From a checkpoint of a small mixture-of-experts model trained on Wikipedia: 9 layers, width 128.
Below are experts of layer 5 (counted from 0) of a mixture-of-experts language model. Rows are named router (the router's row for the expert), up (a neuron's input weights, with its number), down (a neuron's output weights, with its number) and show model dimensions 0-63. Each number is 128 + 24 x the weight over its row's rms, rounded and kept within 0 to 255. Numbers have three digits each.
Before each expert's rows: a language model's description of what the expert responds to. This comes from a sample of Wikipedia text that the model never trained on.

# expert 40
Abstract noun endings
router:116103156115129093141132168169145122130133144098070127115149117141129101106119115116144113145111158145109131105103165161138183133101101124148151144129130143059091161120110149144152076143091128
up0:120123105126120156150149131110086162193144120155140147126087152129107129097148102110130144133146105137092135123138105152116155128098130118127104152097109122181126156151076180094101168121120123
down0:145128128144155115091135137144119127099126145134139157140137130107118073150131137105175131141160128127112157156082155118132104166095102108120170130133119145105084094092122080147170126136099126
up1:135151104093129121109150110145142095118147132137152143167146116144124089161124090121074131142145142174099136073089133103106139106132153139081112117116144135179125124097096159171146118107118122
down1:081104125089105146125126122138148117148133086156138103171125152137115098123111104107111128149122155111148158175114108114121175113099130092089109125121149138134124103136128137153153124124162104
up2:149090178098128126124098143118154122065101119119118126108128095109146103123118135153109092089150132119149108113136113095148144145115120136127118121137108136170159136100100144138117110142082140
down2:172138116127106124182154045129100088146125123109123109173137102163139166083134125116102144141091099123123124131121120090121140131153121125104167126136107145155125151121141131128135137108108112
up3:135062167132088146157094121131149193142087133120150133131097104117176157120122129088103077150123139103168142083129110127097148118134161184108114160162135146149120118081125136125122110123161117
down3:117099101176079153157142136119101172165154132072102160114114123128088120147107151098144118138112119169116140111135130190112122140138147105133122100128111133148127134127153120090131148132116125
up4:113107163141166138103114150150116132158084128170064155136146139132130116098158104151128152151174134114152135154109130157150139108133139116117150123160154137085122132132137099110124159112143133
down4:128155093127137163141138112183099148072111204173112106128097121136126122162144110147115130085099078158120124094159126107138163123133171110121103130153173089114125143121122152120139141172140110
up5:100078132131163119151125122148162102151097093124142162108135122128149148144155145143110093174116141096136133113130108156205113133125129165113108135147089125086147134124129129109128127118103135
down5:109133102071135130124131129131121096143132146141145138152131115162116070118142152116129119177108096162120153140106172096107137127107120113146114119139087133076117132104136127130124171147104133
up6:120081167149118147148148111096149140094122169123107146142149074128119115136161102110150121117115107165118128191159133098095131122106120161120112125140144151159100104099124128125130140139141137
down6:112110146116148101138084168131156137165125093138107147173158126113121136138118165155117155118127165088100120095153111122166127100139166106151173115114135135117155182113118159137123079095127133
up7:103106087095121097155124104130131116152102082140144150116179163103114113129158094130094172171092092126065141121140101158132153120170158150131123131144118144144136133145102116132153093146117120
down7:154123125152131107102127073124165132138155134122109096139097142144141147140114149114159114079096112099105142151145131132177089110176114165113139106129117152171168142103089117106159109068188139
up8:140102151142115149127156107178141135149093096114159115153118136110149115132110132104141142166108142199134118121090121127122125140115107132158142108147121119115121114129149130113097116133105129
down8:116105145129120116155129147137177126139139095119068137104097150097087147175162109111149130131125097097112089125117112112117097120112126139106116160152181107169103076101111125130107105116126132
up9:139090087161098099117149100145111120118074132139085133084143168087111165123114166099115140120117143102117139138147133141130161141153104140088102109111101145147127139115133140135121124123143141
down9:128124083135114131109167126123138124116119148118104096141125152089171143129132156153148163081135177138147139167149111104161132139124108133107134104114110152115078105096155146108148119146135116
up10:142098097137129118113141147106125121176092105123087087112139149111128145120163106142167132171112122125098119152121112164121120108161173148133115115127111125140152127112096116143135090133125135
down10:164137147110117140135141147114122122161095138122107144148107172153129150113122154188130135145159140153089097146160116155120162133143115105141131090153098131148121114144114081096181156141152105
up11:155129145129133107141166097155156136116122127103107154142107134136114070132141118134118148133123107130090134132127140161159138131092115085144142163129151159149101108108114161171135133134074121
down11:115121110138121118128132078139126122121153140145134110130170135128149145137135131131136146094119139103148117129133115155121157101118141109129110125123120116122090078152153153132130103111134122
up12:113168144134160123161104087149128124142167102137163080100149101146106096089110128131119126094112111139135135109154095147136134143092128114116098096098160104112155119118130120120127151142170137
down12:155136141151129110104093096113149129149151132090103131121135086076083150094114100111143138107112136106138102126109160092109131119116102132111117115145158068178181183175109113109155131100147152
up13:106114122118122104147110052145143115131123096109149098130145166116133141145138147125056133151111161093121124130145127093103139113190146130089117146124145119157134134138114121145135153132129156
down13:131139109112109128123127100107128154151127161089113111109104127159149155135124124167194153152120150100145129140156105106131157117165096165115114115105117149136156145086127101122109096121179194
up14:156143103107068120161137117127129146142108147157075156129135091116131157093159102155107115145104118117118153121103126138127124139180147109128101156104050127146145165131140167151110123142086116
down14:119124114103121126151122135137135118121109167148162146173158152134122078154137147172096106148115084141166128126120137080114137153139135108112108149079133116148140117149155129178117177191118116
up15:136185145159071141149103121109140130138082128119115131115120142079105134120164105144144111120108161125156130155154111132161149123139094146174149119106120121126128102129167078125152120117159098
down15:170142162116120153126079085158166141079086129122110119126130116138149154165134109113119115120143116132135140131116144109171182139116108133152127113116150097107130096123117121107189144126139130
up16:106100156134124111118150090076117106097117142101136117117139151098144153096138159132147115137125157096166100138126120111138153123148143119108132116066116120121137139161132105138163107134100127
down16:111085102102086141142113077135125139179131108100167111153110145145136113097130101178163142162117138130149092145122097112099150120123133142138103110099160140136122150159141124140123115162142152
up17:137085154132149136142095107133118134109134114104136133094131153129116120124129101117158096164130134158134168140116126145135131111116170120105149151095177114130129150134153103106133112101151138
down17:139072080107140182125189135122182117123077130151127143112125170117111140098109086153102147135125146131140153178161099099126147138134088125088138101162153164171130091126099114138150121123165117
up18:165119138109112108127110143150148116143132153141084143155128086116169160094171111158117090167140127126140109124107134127144157088159162149080128119119132124132141121105103111115168116134113120
down18:095138153125131174130108180147109114138103074113145083120119146115160142124136096150167110152126138129150113197104118106103158139146145154092136126139154126149070111149126127096139138126151125
up19:106116148160106134118100117149170129103125146099200130151104130096158179131075140136125157156115093197128096145130148115138120122112100120125099130118120100112123097146156162119122126137111114
down19:135127165127142106156155127119151122106158120094124137127145127115087165140133110123136110112149163082109092086103123122142083110150148125117116118135103099171174134143138108157123104133144107
up20:108102167094174152125068149117136170138101127150070142109152161147086136096131144141125131145141150122123135143090149192137155099151089164094102161126132155073111137111102140141134121128129143
down20:171130115122149128127138104107101173121105160148101153125121114123107107142159103145074157138115114165156133120138157156121096056145133113145149158140103127127134139113128156158131160153135129
up21:117097126173128126121109109139108177173095142111119110078125162131104137113102153131137115138166186118183146176105138134135153122146106115084127128160116119110110146152181106114134140134118130
down21:151111101119074138148147125161102155141105142136146122177100131180144097128125088152133123150108114124145148157162107120120138085143111135116107124099128110144099107161112179121139116173167112
up22:116127142098140116151135129134136142179103142134129121105136140139141173114107073134099129129096128123095125121153112124146111157105091163131137093094155146142107122066108114113165110137157167
down22:141105136134142125167153158151097161137109102169119125163135113129145130094166132129117103158129145138127126174100069093124132135146143116127104121150140186120110107118151082118120135122113105
up23:133092161085153123118101101137111134174081102122063139119105115144114134147114105162121123132091162112155122128100095142163130132154133130125171161150156119124103137123128135088132145138144125
down23:153085074105147149120140118129132132122107144181108158132127123112137112108152120114141133090139105147111127125106117149181099109154139115162141137107123136088118063110121128121132124172186089
up24:120153149119122168113143139110146105131146183102096097091160138144171132143151145144104140117101146121129088135142163092152151136103113111119118127159149142057102101113170172119165150155094089
down24:111159127112146120090117121120109120087104113164097140138100100101118118134154133149132143137144161124091110136157118136174152102151117100136120152105140162117127144095157160169140130146112103
up25:136115155091133101117147148148155135114081159143152159102146118145148142107125120152154132149119095142107178131114111167140135142132156116166114089103124139151140110099130142151114115084066172
down25:165140142133127114122159144123074107085115107141115153138123160099148141116145168149134127115099172115123112126180144119170155124098166100127120077143143119124115133150166129123115075097120122
up26:164178118127100133113047131115140102132114099150100098126105136108154106129140139130155112132131177113130177130120115148122106142125157082126173132093122154101154130171119127146116159149175138
down26:103158136124115084097133104107135112163163115113168148094110113161117144169091144150148132128141112121126094148131171116110097131082124162144108096156084137176127190147122123108115118143109122
up27:122098136150132127149107104121130150102109125117088136111140156117143131101111127131079080157127159085119116088127174164128150125146101141116115156160116139179131112105078169117144101145162144
down27:137134105122137142131148094109104136135126113110065175156120134111159104117104153130095142138092135135123129151127133143138147109169140178149111114127095126095104155103104165160080145148161146
up28:105094163131162123149132086109142096130096085087106128150134101167146101107123107158112106173099122119136123088144116148148135114126115149117172173129131137093127127154131083102147112156132095
down28:110147153134179123136133099163126119122130138140070123120087131148200098122120104141105132150138119105128138121105106159108144137155132180125126163161103141101173115097094078102161144176138148
up29:129082190146161148125115145096142128113117120124124108099129124140152154134107078158132133100179126109120126141113114138120162149080157155107165145131138137106115121074132158109132132127177134
down29:125116116112153158124152119142143116111121122159124158119097164090169122144153081170117102135153143135181106124140095129194141101127139114105138125120142163145138151135097126133146114097125127
up30:142150154124118157121110110096132095192091078132097105122110123133114164112151105120158144142148145112077181111134119177084127127163106136128121103116126107117160160111126118125109102118167148
down30:095128132135103103086132117119140110148153108133125148162151115157072123158146103114160114085144148120128096157112132115130109110139147127102123093171130107188125158147144111108152135115122136
up31:138140156126151106141179075134107109124096131131119152179160128141135135149149127146094122149134086147081139097105135123133145120137150128112131149177131116155106129094110129150137138140103108
down31:120110164185120129125127117128175158141143131113105089130139149098115178160118122120146138155133133112132122119113094093081157119155139133093107107157133146135139082137107102113120102120155155
up32:110150120130171142164128130115125121144134117144129166100133150177144101115132104161117118158132120112101088124136129116134157124156136119168193181143125136075082125135122129132118112127088110
down32:139140152126125096120110166109132103156156145087113134103087147085137109135116100108116097115109110109118138168098153127159095168139116097109150179137097149132157087105120137102153162092124158
up33:157128110130106115106159082144120086132120121105127118146105129108069141133117134134119112148100145152125071083103148103170109117099165111097113155141114157135203145104110167120129153141113123
down33:151155079103137152143123108150093113100090113150122142133108110151186098134127128162085151140106116134133142098120115131173157127100136115123122114107133161098092139151094138151136143168124131
up34:139202128094110130132174170117127121150146117140126105084127100134125110114152121113152139102119158126077117108121111138145139134107102147156120119131121111126133144139180141131126092135113144
down34:118157112112129087154137122102148138127121142100135159127129119116107155162113127162162075074149159132089110165127116134116089122116138102144135110136107140192132107113173098153091103102156146
up35:127105134059091130156131100127118121135145126075142158156120135151089138121097137162147170131115120109132096168140119112126154128099167151137145140098162112121103165108148132155146079139093126
down35:115095133111124132135105134130119129098103108127185095148150171131130145125129120088128112127157111107146158145085116086104122117119134137125122157108137167110139118132132128158164145116098132
up36:163129135108144139119093147148140118070141125147176141109108077097172084135133127128115175132123133184121146155125131104187147138110075128144134098172151148131131112121134077130146134129120123
down36:145137139148118094096113131111142159116122173102152120135129126110130159160130151097151096086117121063086118091104175139153125107130156147129112141117165133163129108092111143106127130116108126
up37:127114188132148128155147093093149162141084126147100184125170154122132101130122137151137161141062109098102087117149100117118107112137159129144172092145074099171139151102122171124130129144117145
down37:148122149158155092134109148126157130148159148083127138141109139097111150157138096153182104119141143107080094116123134120125097142166125130123150103160115098194122134110148137090127133126126137
up38:134156110128145119130141109153148119118142148095139113112117160121105140107153122144135120135173122129143147134120108145101100128132141166093099096064133150086151136126098117148116130081111139
down38:174166141097138160144139137139069154120162156139119090120149128125112135131165122098141107126122149063145114146159133130164105157089143114172136126104152133140148138134151118150102125081091182
up39:075136152112123154127139092133159111128100114131159119155140145131141148130118129185110132125126086176082087098121144133180123131152153138140126173153117128078086147126083132169124129156079111
down39:113155149162114115121129135107153129130185154088155089141092152109110159157122114136164165105152152125115112088104137117128107122159116128079150158080129105153140138131109140143125097106165101
up40:115115109157118109120144097164142120149141182178141112138130188119147101161108101114164159090104142124115101140115125136133148135130149106145143107158121119028110115170112137104128127146081121
down40:117125109148140121117115139166143161139177178138151132092097150098120137147105150114132128141067134134138123080176097122116155088147161124142116130135143175111134140094116167058129113136128120
up41:126096123112117098134128077153155117113126183111088127174139118102126118166141161139062159129102108113105122088167131094140137144151165136137118135100132131136099117115060162131137134152097109
down41:100121131119133137147108135096126127159132091123170159108145129122114118137125110100149130135156142105145161163134100156118136113135106103116168141119133121171176154148169081112131129094173157
up42:119113147162130107165112105169128116121134163135096173106123159123180100107146138126128146115162129094153147106138143144166148135121135086095172108129139151044093131102112117100125146149120109
down42:118153108127146151101161110103080088117115131152111124141122133133124098140101123125113156139142115141137137141180132128114150122136115138162105146137130118087116106128097125142094122148155139
up43:139096122166142149119162182140142143131096132092138152085122155129124146092123099116131123107128154124107130153135188121105102147101066093133147160137105153156095108155118106143104114108117115
down43:097138182109103149142123174101154159122114087076134115130145144167132123086113113095152132137180156163148144181115137092089163129141113106072152159109111156167118109151117115151131148099138176
up44:137122112096085136151113160129130134148122163083103057134139173139104141155116106159145122105149127132103127124104129110118112135161120150133128145073080136156127128150093111123128161123097133
down44:109127115135105147143137154131123124165094148110121141160113138138117089116143171166157178129141093116144129127170080149134114148141132088132097122143139153118163118115094147177144151149069150
up45:109090133153101108099110109154138106081137119113178071122111115122159084124138137160100152142124120136189114121147112121125150139115139124118136120104164138057116136138094156118113130135106117
down45:122131136178165145132169124121107126145169135137140143131090115093104109123106133165146139089101135108092085115166148131145097139095120124151170120142114108153141112137134152087138119147104130
up46:096102140125149076127146124127173163170126121075124096098135098096139117130115124116115068127108154113111160054158118115112110138133110096139110103094129133172132105138124154110154132144131155
down46:122104130125124147137114108114120139130113115158136096130171147118152130125123113106083135141139117110156135117078138123063123119111128118120148140112134108120111148131116119138183140155113090
up47:162067143130128130118103149134120110112077139100108132135141176132114138165156115142105120117159120180089093138139113141135147121137176167103092132114136126156116123123093155137168122130132125
down47:167121110110128161123127124091073169152146113119145119121125104104105170144150119134120113114124137142101106104155178166141124116128160107186122104136164133166091079155147117103127133128127078
up48:116116142142117094132142124139134150132133127136145166130136104157151092126144129102148182136085117108105147126151160097141127133107103127175138102154133135078102087150123182121137089133091109
down48:151080147101137142123135115162076128115104109187134113091094135144170097110130127109091138134134118123149145143147139127122155068110127138181115149132119095123128133147088110137139135171140120
up49:137140155158151101114158113127129142102119148075211091115148124142159092170124111133088128107116107124094143132132112155145105118132118140095148159138148150079127098104122132092145128118147088
down49:100184182155142121134117113144164162110165137109076116116135090152118108171138141131123122113102112109112107118130151152142115111136147105141116188145136180124164112136136121122121110131112137
up50:114100090162109137117185111194155119151166133142138157140165121114142130159141132143129082134138078127110141084124139117142114112161135149140116094136139123057118104125139139154117134142110074
down50:136132109126129126071107161133150100087145137106141128109114146107154144161098141106173162104196154108114135136115127134170121115117122105094086144130123122113151095166138116130120111131128091
up51:166131125127122100145129140135096151137110091123158124095116110138105135078109070133141076125129109141127127108066090150140133160067116104097129103100148141165142125136124137128117124097106143
down51:120144127139133124134154179154119151101128142146089110083133129105114143119095144118140131090102156084119129185107130084162139149120134087095106101130165094152102160162164116120133169087130144
up52:073126116118137106129105111148118148171140125178123107110104172146149131161145121152132162169111115102124093116129129174179154112158112117130127141132113130062125117141113184115118120118108149
down52:126105111100167116098138132104184144129130138138123132081163128147129154143109103147115120137120179113159125111149119134116075095146122131095136142117129139170140107100102120167155127098166093
up53:108125119084111138128163100122143101144094141130096125136103155149128115122081142131117126117115082129113083144148117108119106127093116147161136130107126129079107144127153127188160126150114169
down53:161101115132110125150133085148108130118130097113174102118120147108121093125139129108093149148120114141148138096118117113112111117054149140146114125124126114125121124129114159132172145156107115
up54:134134125156156114138162102161104148095081100085128143079111152102119108137089121123118124121134136115114164087106126165147103135136101122085181137098144132132113131148114105114142149127134119
down54:110150132129118122158113142109120106111126156127089118160101128128153145090113064132154129123152102073111152153130141144108133131100124145142181189140109098174138100125160142110149141118133119
up55:095123117124100109110140162109123128092143156126104158130082109145127127116133146148137180083120102131103123111164132139099176159143104123114136138130143160155096098093158121108126119140114125
down55:160109125116121140145093119141121100148089080142097120160149140122146124145152112136117114169131109152140134117150133136135123064125155125134125122130085111080120147137071173177190144139107118
up56:130145135134147136165109119126161140131115116096129101117181178106101086111141109139117101130150134156119109111133162128099125141064088138160070153075158102154151139168130110143161156145130127
down56:120137112090112135135070115125092115125134122082131152118133143152170129115130150099152114129116115114164124091109134112139101142098123119161085105102131103128127135171129127138185122160163156
up57:165132152168103104139145116122122167112108173114179143129108095129118103138206089152102150117102121132071123139162125116095158132107124109158126173124111124110135125068126127132124101118131112
down57:111165157153116153125086116126132106088166120158118142131144158162140115162137133114105120108094108099103092141132163157167154105172122104141116108144114131130169151121158129128103111119170126
up58:127098126132121140158175147127156162086112114110153131145164158154081160128120099137137102129115160119134112137113161143131097149127075088122117159123120130154095116115112099158134113117116141
down58:103140162144109106108108182146137145130156144111143128132167142123099136087124132083148134137116130155150140149108152113106141144153150113102133133124152132132098145136099156127145119108078152
up59:142094151136140123152120094175120133102128128089100096126088105150118121153098100141113124112118129157161136166121157111118144121123175099110135133112121138092106162124155072104150121132174143
down59:112112122127145117092168150115157150147120127092138119096123130121098176155144140177144124164120123097121108162175117032124143124136148144156148100134110168135126134140163118076163108156103106
up60:090059154154155139132104144130129136155101087131124148138120129200157149121099124148103109167104110131160093156129146155175154108135116155105128131139130128111146119139098145111130114134145082
down60:110143177132142169117161141174087120141096138121109141098100136116155116121156129138135165116129142139184147148159104103113156072155121149118069144112149140089147129142091112095106151161141132
up61:183145130135105138156108171137134170136118146116150092138091159123135132128146146126098116133116136177131100138150158089155166135155151140144094117122110118110123115118123172119138108156131153
down61:144161156153133118121100153134151165064147144090130165160157107098127128158130146136177120131076158106113081095110111140134100125175157127100107127121150107155122125084153135114128133057124127
up62:146104101170101108176100088161115124090116158113135137136132131118175105134160089142141158101103138115126148116145177127140159135152129118124101112150108141182153125110073134122140117146144127
down62:121179114116159182106143120145100145148068109176089135109118090142153127137125112128086133100116100129150126185151112109131115137108142158130140113120140132165157134113137123108109122144132114
up63:169149151142123128170100128124115122075129134129139134101165161139180103170129106141150139115114146134124144116099117107131144118113117105144093128134156131098119124139134104120092109094115106
down63:144181136136139138111134158112140155132115098105164121091123125103156152144129116121131107147109145139130128140152167159121136133161127112116160075143095189136149069119122107133099099121129106
up64:122130113075121141133151126132114132149104139172100108145137117133134145098103086115064126142113128171146101182104133114135117099124137093138117119118134136106092137122169157137121181116114134
down64:186148083059137080129172087120101130124108176113126104121113097131127107120131131129066140178113079123135121124128166142131117109100090128145107127145144159149099149156118129107118154168107137
up65:169082124118113140132112119132126145125115107142151145133123119149114144096147145140105124171108133171106093120123140157099121110150118141147140122120093135122148136092090144122163086142152135
down65:189154082138151169121148112157105125084097126180112151123129127123155134127108126122086166122096113116108154124156122150138139131135127120115139131133110134108113150139126129125098138177137130
up66:105111109081125113121106146108096154094144166074119116146126097118138133162155103148171094108114168133160124152131138145167131138116182179137136130110137127178118118128121160146150095149117147
down66:163139086125106125120169125162120104123099126169103149086120120126144148170152139135089138116125174079124165148120117078154147136089134099110122151120143201114141164149100143117100114138113121
up67:111141098142132101162166100137121123140116117072179078094158136196130114118131146126100096158137101112109127131096093110143155121103142146108127110159127127105140132093164110105140092138099157
down67:136183069120126123131154126160124113115127128147175104139101138127143116112129133090128136159169072092140143139114099114146124140116145121156154068144099147084119113082133081112065124150073132
up68:087112169168119148131117113133162156149135114152118122129170131127144087134105157151118146084128129105077069138170157096102145126118123123126137134157132118093109119108107106098136136143136123
down68:143153145132154147148102109142135142126157151120130106117137116095067099124145121120133109111101136149105158183158098096145161185119136078128115132132142125066117133130163157172131141145112115
up69:118086139131137145148089140135132086150139129135159164124180198103126128088116079128153156150152139125139114141111112132148149130115107128093110163119121151093079126069106131124109092120115126
down69:127131137100147161130136150162110141134099115169165121146116107113147105132169142123127137179128156155179130161129109089158112100118141109115109132159140185142105113107119131158114158123120152
up70:129105160152140111128139087142116131151144124116178120154114118170117099187116084161137147151105184091116140121147135127134099138141129190085140149152136146149100104123079153131109132134134088
down70:107172103183142149144158156147144132106156143119129105110115130126135119127137155124143125123079123116137117137098119106137127154109118144113112137145119165089128134129147109091111101128148156
up71:119148137159118142118144151136125132149130057147161107100137155132129160118120106117142128128186102099113128148137105149137156129097127144134127149133106103139140150145138105142117113126118133
down71:127154139108117130130131103129123099122091127165127097126109148145153106110121137161055130138124083167140143109137113130121162108129115131141151141145093114080119151128113144158157130163109118
up72:111079136173113144144133123134112189165086095077098110090152169128092105114099124141095124116091156115141120108072163168107163079115116166147151111112139139154105128119126094113118118127109149
down72:153126173157135146123133082140086174126100136107116153105084151113136137143142128110090155119134173188174146113137141154109166079140137130130091152127145138107137118113101128152091152158140126
up73:125139122113127155126135111146127138149139143119079163159104094139094126101167068103150166128109181122090132120131134119111131108095171113190136125147142102084139095153122146156142089148129138
down73:151148115111126141124177134136159149124141143119113117152097166131134141116136169125148099121078125158163166130128128154115126100159144088131094118080108156084094095110125130091114119140165138
up74:135154103149122139137153139161143095139125096140123156118137135173154067124150128121122137159079153152104124115068165145102123127123153094122128148144128146062121108101130138140128148130073127
down74:088120146111082080133138151135119114168144098088106126141106131150082110149128103142098091142107141100112144145126133121124170169119132132142145185114153124150113163175147149146126142147127164
up75:120131119121154123144145128112165156091134142050099146149120118128100137131121143132136111143111133129078098110073133132143114141149093135115132114104122160125102123145105178120134106133044119
down75:115137124093101144148122145146093106107099102165102130135128088175148087121169111111119157150096192135134161162107147105084160107142118127102106195123108124147107113158118160138161080121136157
up76:167105138159091133090120113138108109105119107125177127168152129115133128177053127134126112140161112107101129152104159124138151133145105159098141154150138165096151125108089115145101145145133092
down76:154124129169122096145096114095169186154145155154104138122133162107114141135108128136129100119134160082125129059092124123133137128150133152092148141101118158139152079082111153125117121124155092
up77:108122145144136142113107077114096170140096154142088181117097141102112145093140144096106126137133168114089123139134154152155168124142114114122125091155166116136137120091110077108177113152127121
down77:152104116126136161096138114129161141121113147156115136128098099138100118138114068175140164105166118174083150135135124136130119138160127128133101134120129121135099098114123173166159143147131160
up78:168102159143093126139154091141120110129113138145171137118196142147085132109116113118107133153099145102105138181120123093116148121119108159113162120162104142171155107167100150118131094142098077
down78:144122074124147122152146129140154154111105148135087131110131147120147142126129105092084136166096137109123122113136153093120101092137104146123149147150125151207132125082162151090141142113117132
up79:141149121147093132166161077143134085126128084122116119136144139110085149133149138091144091165077110112132149103074150168164146094189152130093144163112103125106114130114101117135124094129127113
down79:110152098091110139134115089155113151099093092147126101096114121171160061142133101154137156135128128135174172134129149131119103126142121091130108109112118119104138120117099098170163151159111125
up80:135123144108155165123117147158163152126094128127102169159124132136098122108122071120131120115112180145072154153088109107128098148112101094102146127124144149123087110127124115169126135119123133
down80:117159129105124132119107159087158111134100107109089087141124124134129146085097131137113104143163132169146112140129164124074141170095130147136127132111101167124104103152098181159108116122151142
up81:101157111155101115132146103154140099100111131097112076128124145128079111187118113168130154156123147129072165154160142112116149141155130093146118145123126126088105133096110159144126127134128124
down81:086127126101111146101150138113151145108128108153132138154105123145139133122152130122058147156126128156123119109105107133136106108127111111121085104121125150109152119118096125161126180124165127
up82:126103174123152065138143114108172136076112163128116046123136176110140171144114119153123128112144131159109117111106128139125113132135156139163104155117134136134120151095108118152138079098067134
down82:153109119111124159121138115125098134133112131122120114143110137131126126070114139141136157120087164130133161141147147132153118150132123114062168102131105190127119104141153105158075075119190128
up83:135160153106147135127088170095176112122162143167071162094123128150119112125180154129105129159120105106111123146121134090157132162177088117087140181114124134064129115125080158099144130140149141
down83:131179138143125121129140101132080113144124131147187120126164107132143121142137158143117171155069129123140125116138135145167118111089103125138092097151103136104112119125121139153118172155104110
up84:106085180161139127153155114135186154087082145121162108165127111112141098138114124134126092149112130194074163093124112127136155129163088150170138118146128145104117110111126137142119086129129119
down84:087097169160105143141138130174095113159140132139098123121114157112144129154104125180104146104108096142116147128122108135153164137115122114101125129168158151123153111121103105132074117162108134
up85:139107151144099126151147121150129178160130140144114088118130131114104173165056125081139095115095166129084172137142102125091097158144145161105114119099159145135124144159132122143144101133155150
down85:139091113137154136168116142141137194148121146132112148124150110093142169118128082110117131140174119094133134137128116088111104187113169137119119123107157141116137120139108094146091095098121106
up86:119156164151144148115122127113130126171136120148109107133136102191173153103166150145105125192116171116135116134125148105139142131155137169104133106139127125090158119141158087121153076133130115
down86:142191160114085093123151152140102103078085127118136109092127133143122103159154111171137143144128132126139116145177121103117147104149131123113105147122110155133148112102145094137134163178121125
up87:101110154134111117101113095141089102167076106115097057146123129149152143120147132159103112144129165114140157134142086104129177116140140142117134097129148112116152142192142157131125155118131112
down87:131140118157103117138141127137123150107103159143126094101141117143106146163137128110126128093142129120127095118148122111102122107160109140087110107134138094214130167112167141122150107149208142
up88:109063189121145121182173095142137137123087113124124166118134154136128149131072120111125070152113165142150156121131120128137129114142123154142153129091149130181142143098134096131134101108160126
down88:115059112158124118171151109174120112173130128118164148140123136147136140104142109180109108152115100135134138148117115107134147166127124121105144115116173140139137091144140120145081105135153171
up89:146121150133094107122154117109156145133119112090118079087154126131162112122130173138083151176107101141127104119146127122154123150131114164120117083149121153122150111091139124123156151132122152
down89:095104147159095101101144119108157164134129125139128116135154161056105169138121106126102158104130113068113084141156134087126111184124104105129101090126150097160154118097112141140159136137114134
up90:150131125145152153115143136097138196152104124143091169131117081133117130101120112096137156106084151092100095132071128125158117118087102127186150142139132126107132118120101107153136061138142126
down90:118152132075116186106130095162108150101103128135103106117103110154085075108130130139119170124080126104156168146147139152131145089134157122166143130119110151127118115117140129128120133190099140
up91:139124134150121115116147141152115094112161091161173112091121116122145138173086157115117102147153138041145134135093106104159124110124116130077140171144106168131156139132104127104101149122162085
down91:098118144179129094099098101124163136161135122117186104131059127111140123148099125154154111089146094133174096117088158137111155169136132135095176142152124127115115099109113135117128112107134107
up92:158086124134115125148112133122124103162163116158136118152164122170126124119096119094120129161081127084088112131094119153150138142151120165132135110140133149130093135124138133108089088153087116
down92:096121121119093114152141126134172153128119154174118168138155125108140136120107106079115140167148122164127167141101115103135142135099124117102188147123160145150107082107085097109142142142117106
up93:149072108168131088146133144129132124119098107114109112116126128123100127120110100136124102154063173158114138113092134187147154135154128151112124153117128148130132125091063148135132119129098140
down93:122103154119125141109147128105098133143116072110105131141139147106155132111148129153118147121108169170133152175133155136140124108154116100109144163097162161148082125172105148139156126116130145
up94:134088188114148120140149102112155125114082173133095124160132126149115155098117142121119111163133129159103146156112130155133168123149112184107124132094156136118112134109129115149147111131112114
down94:111112140128119135170144126134090114123108110140123096164121135139145127142100079150092159143147093132103165147126113140099157106084164119133126140131151157087147131128110130148127131150123144
up95:130135180127116143172117116131161119179114100172083153138115115176131128130137090086140130145079174123109137121113143127122108135100139091193152106114143126124141126130127164150104060132145125
down95:094101149109111136153144152190125152113135153135169107072112114077137141133114122120130155123090104126160127132160152119090126133087121123169129112111135136154101114148130110091092109138121187
up96:125099197137110136104125129131127176206095105140142171168131125136098127120170143109115143139101176114145132148127137114137152133121117126175125130131144129179149112098136113119143127117130118
down96:136143168123121129155124131122102146101112167143179130157160138144098134106139172105127122132123099072101137163139126138117141112129125119117086163115110133160168099113154104138150169112103111
up97:192178152103137152143105130151104100114166139054106104159114141163150126131126102158115112156154166143123110076103119148172137112111158131096178162140112132076114138100141152112137136143112129
down97:130146149082160133116143100151111143108118096121137119086118117174126120124127130087122136134105125112168118155131118109091180105118127116114132131139144119088126099107131131158173145112082125
up98:164123105121160113092141150209147143122113079119193083101099107108151129130149173124100113112119144104112161126139134100105086171099120151096119121099155147112144130133137134154115128126137158
down98:114138130154125080101130116111152127127153121159145127098149117152132138139111135082172078133100141082113099165143127130134092164116119132114172114124110185186143091111151131124103125080140144
up99:105124144139160125112068121098097159158133134141139128102109100166127129100102117146147154166133134083129089147130129144136157126108114177131188118121131118104123138092128155112124119135141089
down99:106118156133108120169117146158155147115124159127164097182138175115147157128103113136161109122125123133136133131092130084123125132109137138094143165107146099135070112132133096082156128095104116
up100:135135149075135152100152142126107121142126113142094159098137114133134119103139138149133178119132081103090151131115106137180144134084104130209131122147145125114138132104160110126126125133118085
down100:147114127116121122116140146160104092116137147133092148126089102123129132128148118113153133102100149107084119131117118138148086154068137101151100120145132116150103170098125130130120110140125141
up101:175107145132117092156152127115133106133127179143114155162150151151091124113117140087150115083167102110143129138095126147091113131093150143140139134091141123143156144114120127181136103055111137
down101:095092113119132128142168107144116181102122190149096148136127150139124119107127126104151169133094104101102144127165132122128138110083108117139115089184130153093136105130152115122138133113144147